Below are experts of layer 3 (counted from 0) of a mixture-of-experts language model. Rows are named router (the router's row for the expert), gate (a neuron's input weights, with its number), up (a neuron's input weights, with its number) and show model dimensions 192-255. Each number is 50 + 15 x the weight over its row's rms, rounded and kept within 0 to 99.
Before each expert's rows: "gets" lists some tokens that make up at least twice as much of what it gets as of all text; "mostly gets" lists some tokens that are sent to it at least half of the time. This comes from a sample of Wikipedia text that the model never trained on. Tokens count by the router's weight.

# expert 6
gets: " the", " a", " The", "-", " an", "11"
mostly gets: " the", "05", " critics", " Los", " very", "03"
router:56 42 62 73 48 59 68 31 36 83 62 38 61 45 55 58 43 47 40 44 71 39 50 42 24 38 48 61 40 54 24 36 78 34 40 46 57 51 71 28 73 55 39 43 53 29 84 70 68 57 31 61 25 32 73 67 67 21 47 61 48 40 22 56
gate4:68 64 46 26 53 40 25 65 70 55 45 71 19 53 60 43 70 46 57 51 59 38 61 48 52 52 55 81 59 61 50 27 50 44 28 22 56 68 40 50 49 36 61 69 50 49 36 75 51 58 59 52 58 53 60 71 54 30 55 79 64 44 56 59
up4:66 67 55 56 48 46 54 40 35 34 48 62 44 78 56 50 39 50 59 38 58 56 35 46 63 31 23 61 51 30 61 37 46 42 55 62 61 45 66 31 65 55 64 36 53 55 47 44 52 70 57 47 32 59 83 61 49 71 14 56 24 72 63 41
gate5:54 41 53 51 50 36 65 66 47 40 47 58 86 35 57 30 60 36 61 33 22 03 43 57 49 68 52 39 50 55 55 54 73 47 49 66 58 65 52 80 46 49 41 38 64 54 11 44 37 38 39 54 63 53 63 09 52 49 52 43 42 48 59 35
up5:36 41 54 81 37 40 70 61 31 46 42 25 83 65 35 46 68 35 65 32 62 51 37 36 64 54 22 33 49 35 35 56 58 56 38 24 41 72 39 62 41 63 49 71 50 45 59 58 35 42 46 54 36 68 33 44 60 47 20 59 75 51 71 45
gate6:29 75 59 30 45 32 26 40 64 80 45 25 24 72 41 52 17 67 30 62 44 57 55 34 41 53 49 41 53 66 49 51 28 49 60 36 46 56 51 50 46 57 38 45 46 43 78 76 48 29 55 41 41 51 40 17 51 15 38 55 33 63 63 65
up6:27 68 36 30 64 59 39 51 36 57 42 68 51 00 50 72 58 53 20 54 21 19 73 24 61 64 73 53 37 43 04 28 58 42 50 57 47 50 76 44 47 43 53 54 39 43 26 41 35 55 54 49 61 70 36 52 47 44 35 31 43 69 80 29
gate7:64 55 61 30 58 57 79 56 55 56 58 62 42 61 52 29 73 54 49 29 27 22 52 75 50 35 12 23 47 58 39 39 41 53 41 48 39 59 19 50 73 75 52 65 28 61 24 44 58 62 57 62 73 49 51 28 60 77 24 67 52 67 80 43
up7:42 29 46 46 69 35 56 75 48 55 46 42 45 51 46 20 69 77 80 65 60 59 51 35 71 36 53 52 40 67 66 60 44 70 70 60 35 63 49 37 32 24 24 68 32 47 47 63 59 36 39 38 55 60 84 62 55 45 54 60 38 50 70 53
gate8:28 25 61 30 57 57 48 73 57 59 50 51 41 72 73 49 46 61 45 66 24 39 37 77 86 30 26 69 35 60 58 51 68 54 40 50 36 78 35 38 35 41 29 64 79 55 34 60 66 53 42 51 70 58 36 39 50 46 65 00 37 44 40 39
up8:45 14 27 07 12 43 26 54 64 42 57 51 45 24 44 44 84 42 41 47 41 55 66 48 68 05 51 38 51 39 57 43 61 40 35 51 52 47 43 56 21 57 44 86 38 52 52 67 48 56 64 71 45 51 56 36 40 32 40 30 54 42 65 50
gate9:38 58 42 43 68 75 49 39 55 35 44 37 24 49 68 68 43 64 87 57 36 54 57 29 60 72 52 19 38 60 45 46 56 39 63 60 42 39 35 68 83 65 42 41 47 45 30 57 42 46 46 41 49 58 68 58 36 44 37 64 39 58 69 55
up9:62 57 44 41 36 27 49 13 52 33 45 61 68 31 59 38 52 32 38 73 61 63 49 28 69 86 42 53 60 57 46 44 42 66 64 47 31 25 55 37 63 41 60 53 43 49 42 58 47 44 51 72 50 16 74 64 53 37 63 43 51 41 66 46
gate10:61 31 75 50 33 42 60 64 45 39 48 28 68 29 37 55 61 32 44 19 60 37 67 47 74 49 54 61 52 61 21 61 53 55 85 47 44 26 58 27 52 79 58 71 82 40 51 31 78 71 62 72 43 56 32 45 56 57 34 51 49 82 56 48
up10:22 36 52 74 47 53 57 22 41 47 40 38 63 62 30 29 60 69 75 44 52 26 66 41 62 53 57 47 45 51 25 43 99 50 51 37 51 29 92 83 55 18 76 29 59 54 74 72 55 61 49 24 52 37 34 47 54 72 44 65 51 60 57 41
gate11:73 57 65 56 34 82 87 70 71 46 45 43 79 60 66 41 49 47 99 14 51 44 45 23 63 40 49 60 63 32 43 42 55 57 48 73 48 51 58 56 75 37 54 42 50 63 34 09 49 63 66 49 46 45 45 80 54 52 47 55 57 35 07 52
up11:65 65 47 38 52 71 39 16 49 35 55 59 55 56 32 51 85 40 16 42 84 29 65 62 79 68 42 42 45 53 44 27 85 68 66 62 99 26 75 50 59 61 45 73 23 51 72 51 55 44 51 28 58 74 62 77 50 56 69 59 41 46 45 40
gate12:50 45 45 08 47 37 64 45 58 75 53 43 47 63 71 53 51 30 45 44 43 53 49 32 43 20 65 37 29 25 45 55 42 56 37 23 60 60 14 74 52 52 39 41 64 58 31 37 43 37 63 32 26 56 40 64 35 40 66 46 72 71 63 54
up12:49 66 64 21 22 81 65 48 67 31 59 38 62 51 39 36 39 93 38 46 45 70 65 70 55 65 50 37 84 00 50 57 66 51 53 62 41 52 56 76 46 99 39 65 29 38 49 69 31 59 45 61 58 39 49 42 58 63 48 50 59 22 50 32
gate13:39 38 24 30 60 30 38 58 60 32 42 49 16 47 44 67 40 53 58 64 55 34 42 70 83 61 15 52 51 43 56 19 40 49 40 38 38 74 59 57 58 44 63 38 56 56 58 59 45 28 53 54 33 41 63 63 21 34 69 57 80 22 67 39
up13:58 70 57 54 28 36 78 36 38 35 46 51 79 45 22 21 77 43 39 67 62 55 59 29 31 56 65 46 33 55 73 42 49 60 53 29 52 50 39 52 62 22 31 64 58 56 35 42 67 52 46 02 54 48 17 67 58 61 31 63 82 53 48 51
gate14:39 59 51 56 71 57 63 47 56 51 50 40 43 46 39 41 58 77 82 42 34 37 45 33 67 79 46 56 70 52 71 66 54 59 64 70 54 70 53 67 53 44 69 35 44 40 43 85 49 67 48 49 45 50 31 27 49 74 57 44 46 67 52 60
up14:37 44 78 75 35 29 58 61 29 50 48 72 66 68 57 47 48 45 57 29 42 32 56 46 66 57 26 40 58 26 79 45 56 44 68 46 61 43 54 41 53 33 58 73 55 38 48 29 43 55 33 70 77 37 16 28 40 43 76 43 60 23 26 61
gate15:11 44 35 43 33 56 80 68 44 56 35 54 70 20 66 42 43 67 44 47 49 39 80 60 33 39 64 46 30 91 38 56 42 42 66 30 65 58 36 64 55 36 41 65 42 50 46 38 46 58 54 35 52 58 51 51 44 27 56 37 67 85 47 34
up15:59 50 47 13 64 53 46 56 60 59 58 49 60 19 52 59 50 32 24 66 38 57 48 36 38 42 38 80 48 50 12 69 22 58 39 58 48 73 63 44 43 52 36 34 48 52 54 44 67 39 55 39 68 19 52 49 60 44 43 50 24 33 49 43
gate16:36 51 60 42 38 24 58 79 44 12 47 52 66 23 46 43 47 38 55 50 65 49 45 77 94 79 56 43 44 40 78 69 73 40 38 07 67 37 41 51 58 41 59 55 72 57 36 35 35 68 57 06 45 45 38 26 61 53 17 74 66 75 47 48
up16:33 69 57 76 45 52 49 42 55 34 54 55 57 28 20 47 55 36 66 31 33 47 45 57 37 40 53 69 55 50 33 42 83 55 40 55 44 72 38 63 24 33 38 65 38 51 47 52 22 57 45 56 50 47 32 70 60 12 42 13 48 53 46 65
gate17:03 60 61 41 36 40 68 42 54 57 51 40 75 39 64 52 40 86 70 39 20 36 54 45 66 48 41 44 45 67 24 49 53 55 42 81 57 36 21 55 39 46 55 45 65 54 75 77 33 54 59 64 35 65 41 45 42 47 50 53 45 40 59 54
up17:83 55 56 39 52 67 67 55 44 52 52 70 33 47 65 54 29 74 47 95 47 55 77 43 16 40 70 45 35 40 65 09 64 43 68 37 57 43 59 36 30 37 67 68 57 36 39 41 30 55 53 47 37 44 40 57 29 61 59 54 52 46 66 55
gate18:63 64 61 73 39 54 48 37 47 36 52 51 33 40 64 74 59 32 45 83 39 28 55 53 44 38 34 45 67 49 48 43 31 44 53 65 59 79 57 49 43 33 37 71 38 40 43 40 28 07 59 56 50 58 64 56 64 62 69 42 54 49 60 59
up18:19 49 48 58 46 46 25 53 68 27 40 38 54 64 60 46 16 30 56 50 42 50 67 67 50 74 03 50 57 69 55 69 45 45 62 82 32 71 53 66 57 34 67 52 39 49 46 19 44 51 42 00 23 57 55 50 38 41 40 68 43 34 40 46
gate19:48 53 52 20 69 41 66 47 24 48 40 59 62 55 57 84 36 50 75 09 63 62 45 30 88 48 88 41 55 76 61 60 49 50 36 43 30 75 67 36 70 54 64 43 20 39 37 36 57 51 53 42 35 29 48 46 66 50 65 73 42 72 37 53
up19:27 39 73 74 44 59 55 42 41 52 56 46 25 15 38 56 35 55 71 39 23 56 34 72 57 39 23 62 44 36 35 21 49 48 70 69 57 31 40 52 24 24 39 67 44 43 78 55 49 49 47 46 45 40 61 47 66 82 43 60 54 41 52 38
gate20:56 58 56 40 40 26 71 36 65 84 48 55 55 17 33 38 44 57 66 34 29 69 76 45 35 45 33 49 52 48 45 20 45 56 53 52 42 52 53 74 51 40 73 58 52 46 30 59 57 48 52 39 81 44 77 22 45 54 68 66 66 41 59 46
up20:51 57 45 71 52 59 41 41 57 53 58 50 54 43 50 26 36 50 62 48 59 35 42 42 77 41 37 57 75 83 62 56 30 49 64 53 54 50 47 49 37 30 27 34 76 42 60 45 52 53 49 58 47 48 66 62 63 57 44 36 47 33 60 50
gate21:52 56 54 56 62 56 39 60 63 67 46 27 48 24 33 74 30 38 75 50 40 39 20 41 53 62 29 49 63 52 39 38 20 46 47 42 39 30 80 42 48 47 04 59 58 59 74 43 58 36 45 56 39 34 51 58 46 49 46 29 64 66 43 46
up21:34 44 45 47 53 45 30 34 56 46 53 42 46 46 78 49 66 46 72 70 42 58 49 31 39 21 34 26 69 55 47 59 60 47 69 73 39 30 41 48 34 43 75 69 33 49 47 24 89 51 52 42 47 69 48 36 39 55 58 56 49 63 20 56
gate22:79 73 43 59 61 27 57 49 45 65 42 76 39 35 27 77 81 27 72 68 41 35 40 47 64 48 56 45 36 49 57 42 31 54 76 58 33 77 60 58 61 35 92 65 44 63 43 40 46 66 51 38 46 56 65 54 33 86 42 66 45 42 56 38
up22:47 62 64 42 48 63 41 85 31 42 49 47 26 43 48 41 55 29 80 46 41 18 44 65 70 29 58 66 42 56 56 64 51 42 61 59 36 49 23 48 43 48 41 41 53 43 71 31 25 70 46 45 44 56 52 60 22 35 69 64 23 52 55 52
gate23:54 57 55 48 45 49 64 59 51 50 42 83 41 59 56 38 40 12 34 67 47 50 75 46 64 85 42 49 41 31 42 41 58 44 54 69 49 57 39 81 43 50 60 46 68 42 41 50 49 78 55 79 54 56 04 35 37 44 41 47 43 39 54 51
up23:54 62 46 54 60 63 65 44 56 43 59 55 44 56 66 70 52 35 51 67 73 42 63 75 25 25 62 54 44 68 60 51 39 40 71 55 74 37 13 34 50 30 29 48 49 46 34 39 57 38 57 46 41 19 57 53 32 32 70 45 50 45 58 62
gate24:79 76 69 45 59 46 38 45 69 62 43 84 43 76 43 55 18 37 75 52 39 56 61 37 47 47 53 30 26 60 65 52 59 51 48 39 40 51 61 67 64 73 82 44 44 45 49 55 70 69 51 51 56 23 39 57 53 43 33 81 37 45 47 66
up24:52 46 22 49 46 59 22 54 52 51 53 75 24 83 06 35 45 52 52 78 49 40 44 48 64 41 60 59 53 34 71 43 51 55 45 39 65 40 53 48 97 51 51 29 58 52 61 67 73 28 49 66 26 57 50 36 61 47 52 45 40 45 68 26
gate25:66 38 68 49 43 39 57 63 48 40 36 25 49 52 55 71 68 19 79 71 48 76 37 54 69 50 20 45 57 55 32 54 63 46 55 44 34 32 49 65 82 64 71 40 61 45 37 43 17 47 52 48 67 45 22 56 44 33 46 72 49 64 67 51
up25:43 76 06 45 50 30 35 43 60 25 53 58 55 43 58 53 54 50 43 46 52 30 72 54 55 23 55 54 68 34 48 64 84 53 72 71 56 73 37 36 59 71 31 46 54 59 40 19 35 58 44 55 51 49 77 51 49 29 50 70 36 51 57 46
gate26:23 67 79 30 58 15 53 49 50 63 55 35 61 56 59 59 65 70 83 42 48 65 48 74 89 55 34 59 57 57 45 16 47 49 51 31 55 43 58 73 63 17 64 54 42 41 57 83 22 54 69 50 57 60 63 42 53 58 40 37 65 86 73 45
up26:25 44 39 42 33 50 70 69 50 47 44 41 47 66 39 09 67 49 45 43 40 53 05 48 43 12 29 66 56 57 18 48 53 57 50 53 11 61 50 47 44 16 29 46 49 47 94 52 42 59 50 36 61 61 77 69 39 38 39 38 44 46 41 25
gate27:13 52 47 64 39 45 60 57 62 68 46 76 42 31 67 66 57 31 76 28 30 48 59 22 51 69 44 43 44 42 42 21 49 47 73 27 52 41 55 47 30 71 65 46 18 54 40 60 57 36 55 51 67 23 68 62 42 34 71 44 20 68 41 45
up27:46 52 57 67 63 80 49 63 48 51 52 57 52 48 61 63 46 35 47 26 61 30 75 58 32 90 70 59 41 29 29 53 81 53 59 75 47 68 49 57 67 63 48 41 39 69 39 79 60 69 71 26 59 44 63 35 43 50 43 47 69 46 53 44
gate28:39 48 61 77 69 47 57 45 40 50 30 62 71 40 29 61 40 43 64 84 72 55 31 33 51 57 69 48 18 93 53 70 53 51 41 79 54 38 43 46 57 25 60 58 35 61 39 46 56 66 48 71 39 53 23 46 60 71 51 55 33 63 45 75
up28:49 72 83 48 25 49 75 42 50 71 53 63 48 47 48 55 83 55 72 43 46 50 14 49 42 28 07 65 33 25 56 37 67 58 30 66 56 56 64 76 21 35 69 44 37 49 51 31 60 31 51 85 55 65 35 51 20 77 39 58 45 48 37 23
gate29:53 45 58 37 46 21 37 36 46 79 56 47 48 32 36 71 45 61 26 53 51 57 36 40 40 45 54 45 61 41 35 41 54 64 50 33 56 40 48 56 25 63 18 41 46 55 39 19 45 55 42 62 59 51 25 65 46 35 19 56 64 38 55 39
up29:81 11 52 63 58 34 55 56 39 19 46 68 32 45 33 26 36 17 57 61 65 47 66 30 13 63 47 35 47 48 18 31 49 48 53 61 45 30 29 53 73 55 70 44 53 61 75 38 34 50 53 72 60 72 49 35 33 38 40 30 40 33 52 44
gate30:48 69 54 55 29 41 49 68 75 20 51 42 37 70 40 54 63 58 38 28 63 38 64 55 42 68 76 56 35 83 26 25 63 52 67 98 62 20 42 50 32 59 72 69 72 58 66 33 47 50 49 34 47 78 66 43 53 57 77 48 42 43 50 39
up30:80 32 29 47 36 65 54 45 56 44 43 94 59 56 45 45 63 38 32 32 73 50 55 40 50 40 52 50 43 40 74 51 26 60 45 71 41 70 53 53 51 19 44 60 29 61 40 21 36 16 50 62 62 60 44 69 52 44 61 58 54 35 56 61
gate31:32 43 59 16 25 43 71 56 42 28 48 64 43 45 45 39 40 46 47 41 51 62 51 42 43 37 34 68 42 47 44 54 26 47 50 46 59 74 17 48 39 39 37 47 76 53 38 33 53 50 48 43 66 70 47 43 53 67 57 42 44 30 46 70
up31:61 72 50 41 38 76 69 42 77 59 49 62 28 37 49 52 38 48 38 62 46 46 35 43 54 43 38 45 90 55 22 64 53 65 49 44 73 64 14 45 52 41 34 37 68 52 34 35 62 28 56 82 49 48 72 53 49 51 53 68 43 48 58 74
gate32:26 41 45 31 59 33 35 64 76 85 55 71 38 34 63 49 66 37 32 36 57 38 54 69 82 30 41 13 51 40 46 33 60 56 62 43 43 09 61 49 37 62 62 56 58 56 63 99 29 43 40 40 30 53 45 44 74 42 58 43 57 35 74 47
up32:45 36 69 61 43 48 44 29 56 30 37 54 28 40 28 65 46 53 73 30 52 42 36 52 42 33 66 37 30 42 66 55 40 39 59 66 61 25 48 68 68 46 68 42 78 57 37 43 62 68 41 47 58 42 53 69 79 93 37 51 32 28 58 56
gate33:55 38 55 68 50 58 67 60 51 63 48 22 38 41 42 57 57 38 59 50 46 38 39 48 78 51 83 65 40 24 19 48 26 48 28 47 57 51 59 32 71 57 52 48 70 43 52 45 55 62 51 72 39 60 74 51 53 46 74 51 55 36 76 49
up33:50 50 50 71 58 48 28 57 63 47 45 82 82 91 46 53 47 34 34 68 57 58 61 80 41 29 38 46 72 57 79 40 65 63 50 54 60 38 51 67 47 39 61 38 43 53 19 47 73 56 49 63 40 31 78 46 63 35 46 19 48 43 44 52
gate34:30 18 73 26 16 28 35 66 50 17 45 42 64 87 22 67 28 62 56 66 42 66 61 37 46 53 48 37 58 37 40 39 33 58 66 64 51 38 56 23 48 40 58 56 48 58 62 39 69 00 40 46 36 55 29 49 55 52 50 72 46 50 47 35
up34:40 59 55 32 28 48 65 57 32 82 60 44 45 71 30 54 66 52 41 43 59 50 62 51 74 77 52 37 18 45 61 36 48 44 58 31 54 38 60 44 02 60 82 51 86 40 33 25 52 81 39 40 47 59 47 55 52 56 04 56 40 71 61 52
gate35:45 59 59 53 66 40 37 18 54 63 54 59 29 69 47 54 63 43 66 42 50 57 52 44 51 52 46 55 39 59 50 46 41 57 55 53 47 58 34 37 66 25 60 85 45 49 53 44 63 56 59 18 80 33 32 76 55 37 55 38 68 47 67 58
up35:41 58 56 82 48 37 49 51 25 46 44 36 39 57 29 54 54 65 75 37 34 38 64 64 40 64 95 56 63 69 41 58 56 41 45 47 52 52 22 49 61 47 44 73 52 39 75 51 67 67 60 39 48 43 44 47 45 23 61 78 71 63 66 37
gate36:63 28 51 69 59 57 69 37 72 61 47 21 34 49 54 66 51 58 71 69 64 57 38 46 65 55 54 67 70 52 34 39 72 58 75 59 46 55 39 48 51 63 44 52 65 49 45 65 41 49 60 45 71 58 76 58 54 28 40 42 56 45 43 45
up36:49 46 45 50 38 44 57 49 35 44 63 59 46 61 61 48 45 51 44 41 45 49 68 57 67 35 40 50 58 43 60 40 60 55 53 63 33 51 55 49 56 58 89 81 35 61 45 63 43 76 50 35 15 47 55 45 36 39 36 74 65 41 34 73
gate37:02 49 31 38 60 49 58 63 38 53 43 55 49 76 58 47 47 50 50 67 55 77 36 48 72 80 56 49 44 57 64 60 48 49 56 77 60 21 17 55 45 72 63 48 25 56 35 53 81 52 56 69 55 56 66 30 46 69 62 56 43 21 38 53
up37:51 42 60 65 45 55 43 62 67 55 50 47 38 37 46 18 62 35 39 47 32 66 62 63 49 18 61 56 20 61 44 25 49 50 50 32 56 59 59 44 69 44 36 36 72 54 76 31 44 81 51 48 73 32 49 90 79 56 62 25 55 14 29 55
gate38:47 44 43 53 51 55 74 51 64 43 53 43 35 42 34 32 49 86 52 43 49 68 65 42 64 45 51 47 52 60 48 27 36 50 33 59 28 77 60 37 32 47 31 73 38 49 33 82 50 44 60 51 72 49 52 50 52 51 30 53 44 38 51 38
up38:80 55 52 56 40 45 40 61 29 49 53 81 30 60 55 65 41 52 14 56 49 29 53 45 41 51 55 45 61 52 56 54 34 39 44 42 17 41 48 36 52 24 75 46 49 32 43 43 85 47 43 39 74 35 43 42 54 73 84 39 48 65 41 61
gate39:31 73 41 34 36 16 40 60 42 51 45 44 02 42 65 44 54 43 38 59 14 72 36 41 64 48 76 74 26 38 71 53 33 48 45 38 84 52 23 38 36 52 51 41 42 36 36 55 68 48 64 58 68 40 63 53 39 35 48 25 42 50 48 68
up39:18 51 69 69 45 56 48 36 40 54 56 72 50 78 62 63 50 49 35 80 56 49 76 61 37 47 58 28 77 44 60 64 37 45 44 42 78 57 50 74 12 60 53 78 28 48 45 22 41 21 38 43 42 56 49 60 44 37 48 69 57 64 38 59
gate40:36 54 58 32 53 38 47 41 40 36 52 44 32 27 17 55 28 47 45 54 41 60 16 77 68 76 39 60 34 46 54 61 43 56 51 37 68 34 45 43 41 62 66 63 68 48 42 46 58 50 52 63 46 77 82 50 59 68 77 66 04 16 62 52
up40:58 42 72 53 75 79 62 82 55 33 59 58 64 57 32 15 26 55 69 50 39 56 19 37 60 15 60 37 29 56 42 48 55 34 58 35 66 57 44 63 26 37 74 44 52 55 50 52 51 41 52 62 32 53 61 24 45 67 44 74 56 23 57 51
gate41:17 53 62 69 56 42 45 47 43 68 55 45 47 73 64 24 55 80 67 64 58 38 49 55 57 58 63 62 51 42 69 43 41 54 66 48 49 47 32 38 35 24 50 24 55 42 49 72 75 61 43 38 46 73 65 55 47 46 48 71 48 52 58 32
up41:47 61 70 61 50 88 35 15 49 38 53 95 44 48 29 47 51 19 72 70 64 52 72 43 21 25 37 49 44 54 57 64 61 57 22 42 58 32 49 66 56 57 60 18 19 45 68 54 37 22 77 66 60 40 66 64 59 60 74 32 57 42 70 51
gate42:63 30 48 88 42 51 40 67 55 84 58 18 54 40 40 18 49 47 66 63 54 35 30 39 52 55 29 60 68 71 51 25 81 38 52 14 52 60 48 66 58 61 29 72 87 44 50 56 56 53 46 35 44 48 53 43 38 31 64 50 22 17 30 36
up42:19 58 51 46 76 60 46 61 43 78 55 46 63 43 46 49 68 78 60 63 28 50 66 36 65 46 55 30 72 41 63 69 28 55 35 51 62 60 60 49 30 22 65 63 25 55 31 49 46 86 41 50 48 28 56 69 45 84 40 72 57 59 47 46
gate43:48 48 43 69 60 38 61 88 47 42 45 35 50 31 61 41 78 52 79 77 38 54 61 38 83 38 45 45 62 17 61 60 83 58 40 60 45 44 36 57 47 24 56 35 64 58 45 45 35 61 65 68 41 45 51 44 42 67 50 38 38 53 72 35
up43:45 35 37 59 64 52 44 56 59 71 49 37 46 50 48 64 68 44 51 57 50 53 43 35 45 39 63 72 51 38 37 28 59 47 59 72 63 58 38 53 69 32 55 58 63 57 39 49 44 59 46 59 49 75 54 50 34 30 68 40 53 72 62 54
gate44:74 79 80 34 41 49 66 55 40 39 46 69 38 62 59 53 62 27 47 13 77 56 76 40 55 48 66 51 47 32 36 39 44 52 67 59 28 59 51 67 55 46 24 52 57 53 67 26 66 49 51 46 70 95 75 66 27 66 60 57 37 64 48 39
up44:57 36 42 54 50 74 30 35 43 47 54 61 29 49 38 35 39 40 60 44 14 62 70 47 50 44 85 42 62 51 34 46 63 51 53 53 56 49 33 56 33 67 39 49 76 39 58 60 48 64 37 55 55 33 75 34 57 59 38 35 22 45 50 67
gate45:55 28 75 68 60 44 52 24 50 33 54 68 67 62 64 37 28 42 39 85 50 55 44 54 28 66 51 45 33 63 64 45 60 51 74 42 67 28 34 90 53 34 47 82 65 54 46 56 41 51 61 16 29 48 64 25 65 62 71 41 24 56 49 57
up45:48 46 38 31 18 55 54 14 57 51 60 58 68 64 67 54 58 61 72 65 40 12 47 65 40 56 07 31 81 49 53 51 30 56 52 45 60 35 72 40 66 53 41 42 35 58 46 45 77 19 39 53 46 50 58 48 72 82 30 53 48 50 40 56
gate46:59 48 67 43 55 62 62 32 53 29 45 78 49 42 51 59 57 70 65 40 38 77 30 48 76 58 47 52 52 49 53 54 22 48 64 80 70 43 44 84 41 51 66 40 60 59 41 50 44 35 49 57 69 56 31 47 61 41 79 40 68 65 53 62
up46:12 49 60 67 66 47 67 34 49 34 50 21 47 75 40 75 56 54 42 35 51 64 63 50 24 51 61 45 51 86 59 56 44 33 58 79 45 52 36 21 36 41 74 49 84 44 21 68 61 40 51 29 57 29 49 56 65 49 57 60 35 38 50 60
gate47:36 38 49 40 55 60 45 39 42 57 47 62 51 41 42 64 52 46 56 45 48 68 90 36 72 41 35 10 42 53 93 28 99 57 42 57 36 51 38 43 65 61 76 50 80 62 30 77 27 51 50 54 36 62 33 48 33 58 41 47 46 86 57 39
up47:50 69 95 59 61 79 36 23 44 61 48 46 45 42 51 41 61 38 52 54 31 47 47 56 58 43 55 48 65 52 63 41 48 50 64 32 52 59 50 61 41 32 62 62 56 51 38 77 37 36 43 57 35 62 64 71 43 68 74 39 35 57 40 52
gate48:27 59 65 49 63 08 38 64 44 46 42 41 31 51 06 64 77 77 71 35 44 22 45 17 65 43 16 38 49 46 48 71 71 41 48 43 57 19 58 34 22 51 38 40 36 60 26 64 26 36 57 55 57 55 22 75 63 34 34 31 60 48 53 42
up48:65 46 21 56 56 59 32 62 57 42 49 51 60 34 64 25 57 75 59 37 30 57 37 45 46 57 75 70 58 70 44 43 43 51 58 22 59 34 51 38 54 40 46 66 60 51 55 55 49 51 62 51 43 43 59 30 52 54 46 50 64 85 40 31
gate49:62 41 79 51 47 72 51 55 42 44 46 64 26 40 62 45 64 35 78 70 74 74 37 41 83 59 33 28 63 49 49 37 30 45 42 35 46 66 39 50 49 70 19 70 68 51 33 70 62 45 49 29 59 35 52 55 65 32 62 50 88 84 57 44
up49:64 45 56 46 46 10 76 61 40 58 43 50 68 52 41 55 79 55 60 39 42 42 20 40 69 49 76 43 60 44 70 74 51 53 59 25 64 35 50 48 67 24 55 36 38 41 34 51 45 72 39 39 47 67 59 52 57 80 51 51 63 74 77 48
gate50:49 35 41 32 57 52 52 70 47 51 38 36 23 74 28 77 33 16 69 48 59 56 95 84 58 58 33 62 60 46 52 48 29 58 51 63 38 62 29 54 33 67 85 31 49 53 48 25 67 54 52 29 54 51 40 47 52 45 74 46 51 55 84 53
up50:61 03 49 16 70 64 70 58 63 51 47 38 59 39 69 66 57 38 46 55 57 48 65 23 73 52 36 55 62 29 52 43 21 47 51 57 67 31 45 60 10 50 68 52 40 48 64 53 63 67 66 53 56 46 31 46 65 78 51 83 30 46 57 46
gate51:64 53 41 54 41 42 78 39 49 40 48 62 42 31 55 61 48 49 55 26 63 45 56 49 75 36 54 50 40 46 74 67 58 47 74 22 76 47 54 35 17 62 42 49 61 49 20 32 68 45 41 55 61 76 46 19 41 51 66 52 18 66 48 56
up51:40 54 56 54 43 49 19 55 37 39 58 47 62 40 51 58 52 46 21 54 16 15 56 54 79 54 34 52 44 49 46 35 54 52 46 56 74 39 39 45 40 54 73 49 18 46 48 48 60 57 47 67 37 24 42 41 67 37 67 35 49 54 70 55
gate52:48 37 28 59 50 36 72 25 55 56 47 85 60 45 39 47 43 27 53 43 35 31 42 55 43 41 01 51 51 55 41 49 46 45 25 46 43 64 58 58 30 69 75 32 38 47 55 35 53 61 48 73 47 71 48 60 40 23 35 31 61 30 33 61
up52:39 37 59 58 62 56 24 43 47 70 60 71 53 00 73 62 66 47 62 59 55 28 58 66 26 68 86 47 34 74 22 54 56 41 67 76 42 53 50 65 67 35 41 49 65 56 82 58 55 55 39 31 33 31 43 66 60 33 39 35 59 42 39 38
gate53:75 16 49 72 57 61 42 41 82 43 51 89 55 51 86 42 29 53 77 82 51 55 64 41 61 52 54 19 42 84 32 37 08 57 58 45 45 34 46 55 59 52 82 52 49 52 64 44 42 69 51 33 59 37 61 47 50 74 45 40 71 24 48 31
up53:65 46 30 45 39 61 70 40 70 39 42 68 25 55 42 38 59 56 14 78 40 21 38 42 29 64 45 42 51 46 41 45 32 46 57 65 37 57 50 25 34 28 70 46 42 60 67 41 37 46 52 22 74 17 41 50 39 41 63 99 57 70 62 38
gate54:44 55 70 37 54 55 73 64 32 62 44 49 54 44 18 42 37 56 63 30 28 50 26 47 52 74 60 53 28 38 26 36 27 63 42 67 48 46 48 31 64 70 67 31 35 73 44 72 64 50 49 53 65 56 69 64 45 34 15 41 44 42 62 32
up54:44 50 44 52 66 46 34 65 78 52 54 43 25 52 48 18 42 66 30 29 51 51 66 44 57 56 53 49 59 58 58 60 76 58 53 34 50 68 57 37 79 36 55 45 42 48 63 19 73 63 59 27 90 80 41 53 64 41 31 59 30 45 36 47
gate55:95 66 52 52 52 58 56 49 53 63 43 76 44 60 64 57 47 51 60 31 66 46 54 30 70 61 29 43 61 81 45 46 27 55 35 58 37 75 62 38 63 70 48 61 52 49 51 34 38 62 57 58 58 57 22 78 61 50 77 57 25 65 49 67
up55:37 13 48 58 27 58 36 81 51 53 48 62 52 65 51 58 46 66 48 57 47 43 46 55 52 56 64 52 59 24 68 42 32 49 34 38 73 46 37 56 52 65 65 79 33 53 42 65 49 67 57 63 43 56 70 69 43 68 50 46 51 50 45 62
gate56:57 56 29 36 51 29 59 48 58 51 48 44 55 57 44 48 77 81 56 48 41 41 58 34 33 26 56 59 69 51 66 44 49 56 44 45 33 29 66 31 47 37 46 30 34 63 41 44 32 33 47 47 28 37 80 39 57 54 46 59 70 50 50 45
up56:55 70 44 67 48 52 22 42 64 88 50 22 48 38 53 44 62 73 30 50 51 69 38 70 43 21 51 53 35 53 49 71 67 50 48 53 32 42 74 62 14 50 40 35 46 70 30 36 56 59 52 28 58 86 23 64 40 74 59 44 62 75 63 46
gate57:70 52 40 52 46 50 40 61 42 29 37 43 35 73 79 40 47 73 51 77 55 45 48 75 68 49 57 29 36 46 18 62 30 48 49 77 79 61 59 58 41 30 13 34 29 59 29 61 32 42 49 30 57 34 43 32 76 71 45 58 37 41 41 20
up57:36 43 33 48 42 49 52 37 56 38 50 20 65 48 81 64 54 48 46 64 40 41 62 44 39 50 53 46 58 57 56 42 39 62 42 61 46 67 37 74 29 40 62 27 54 46 48 57 37 41 62 71 50 59 56 38 22 49 74 61 72 87 58 78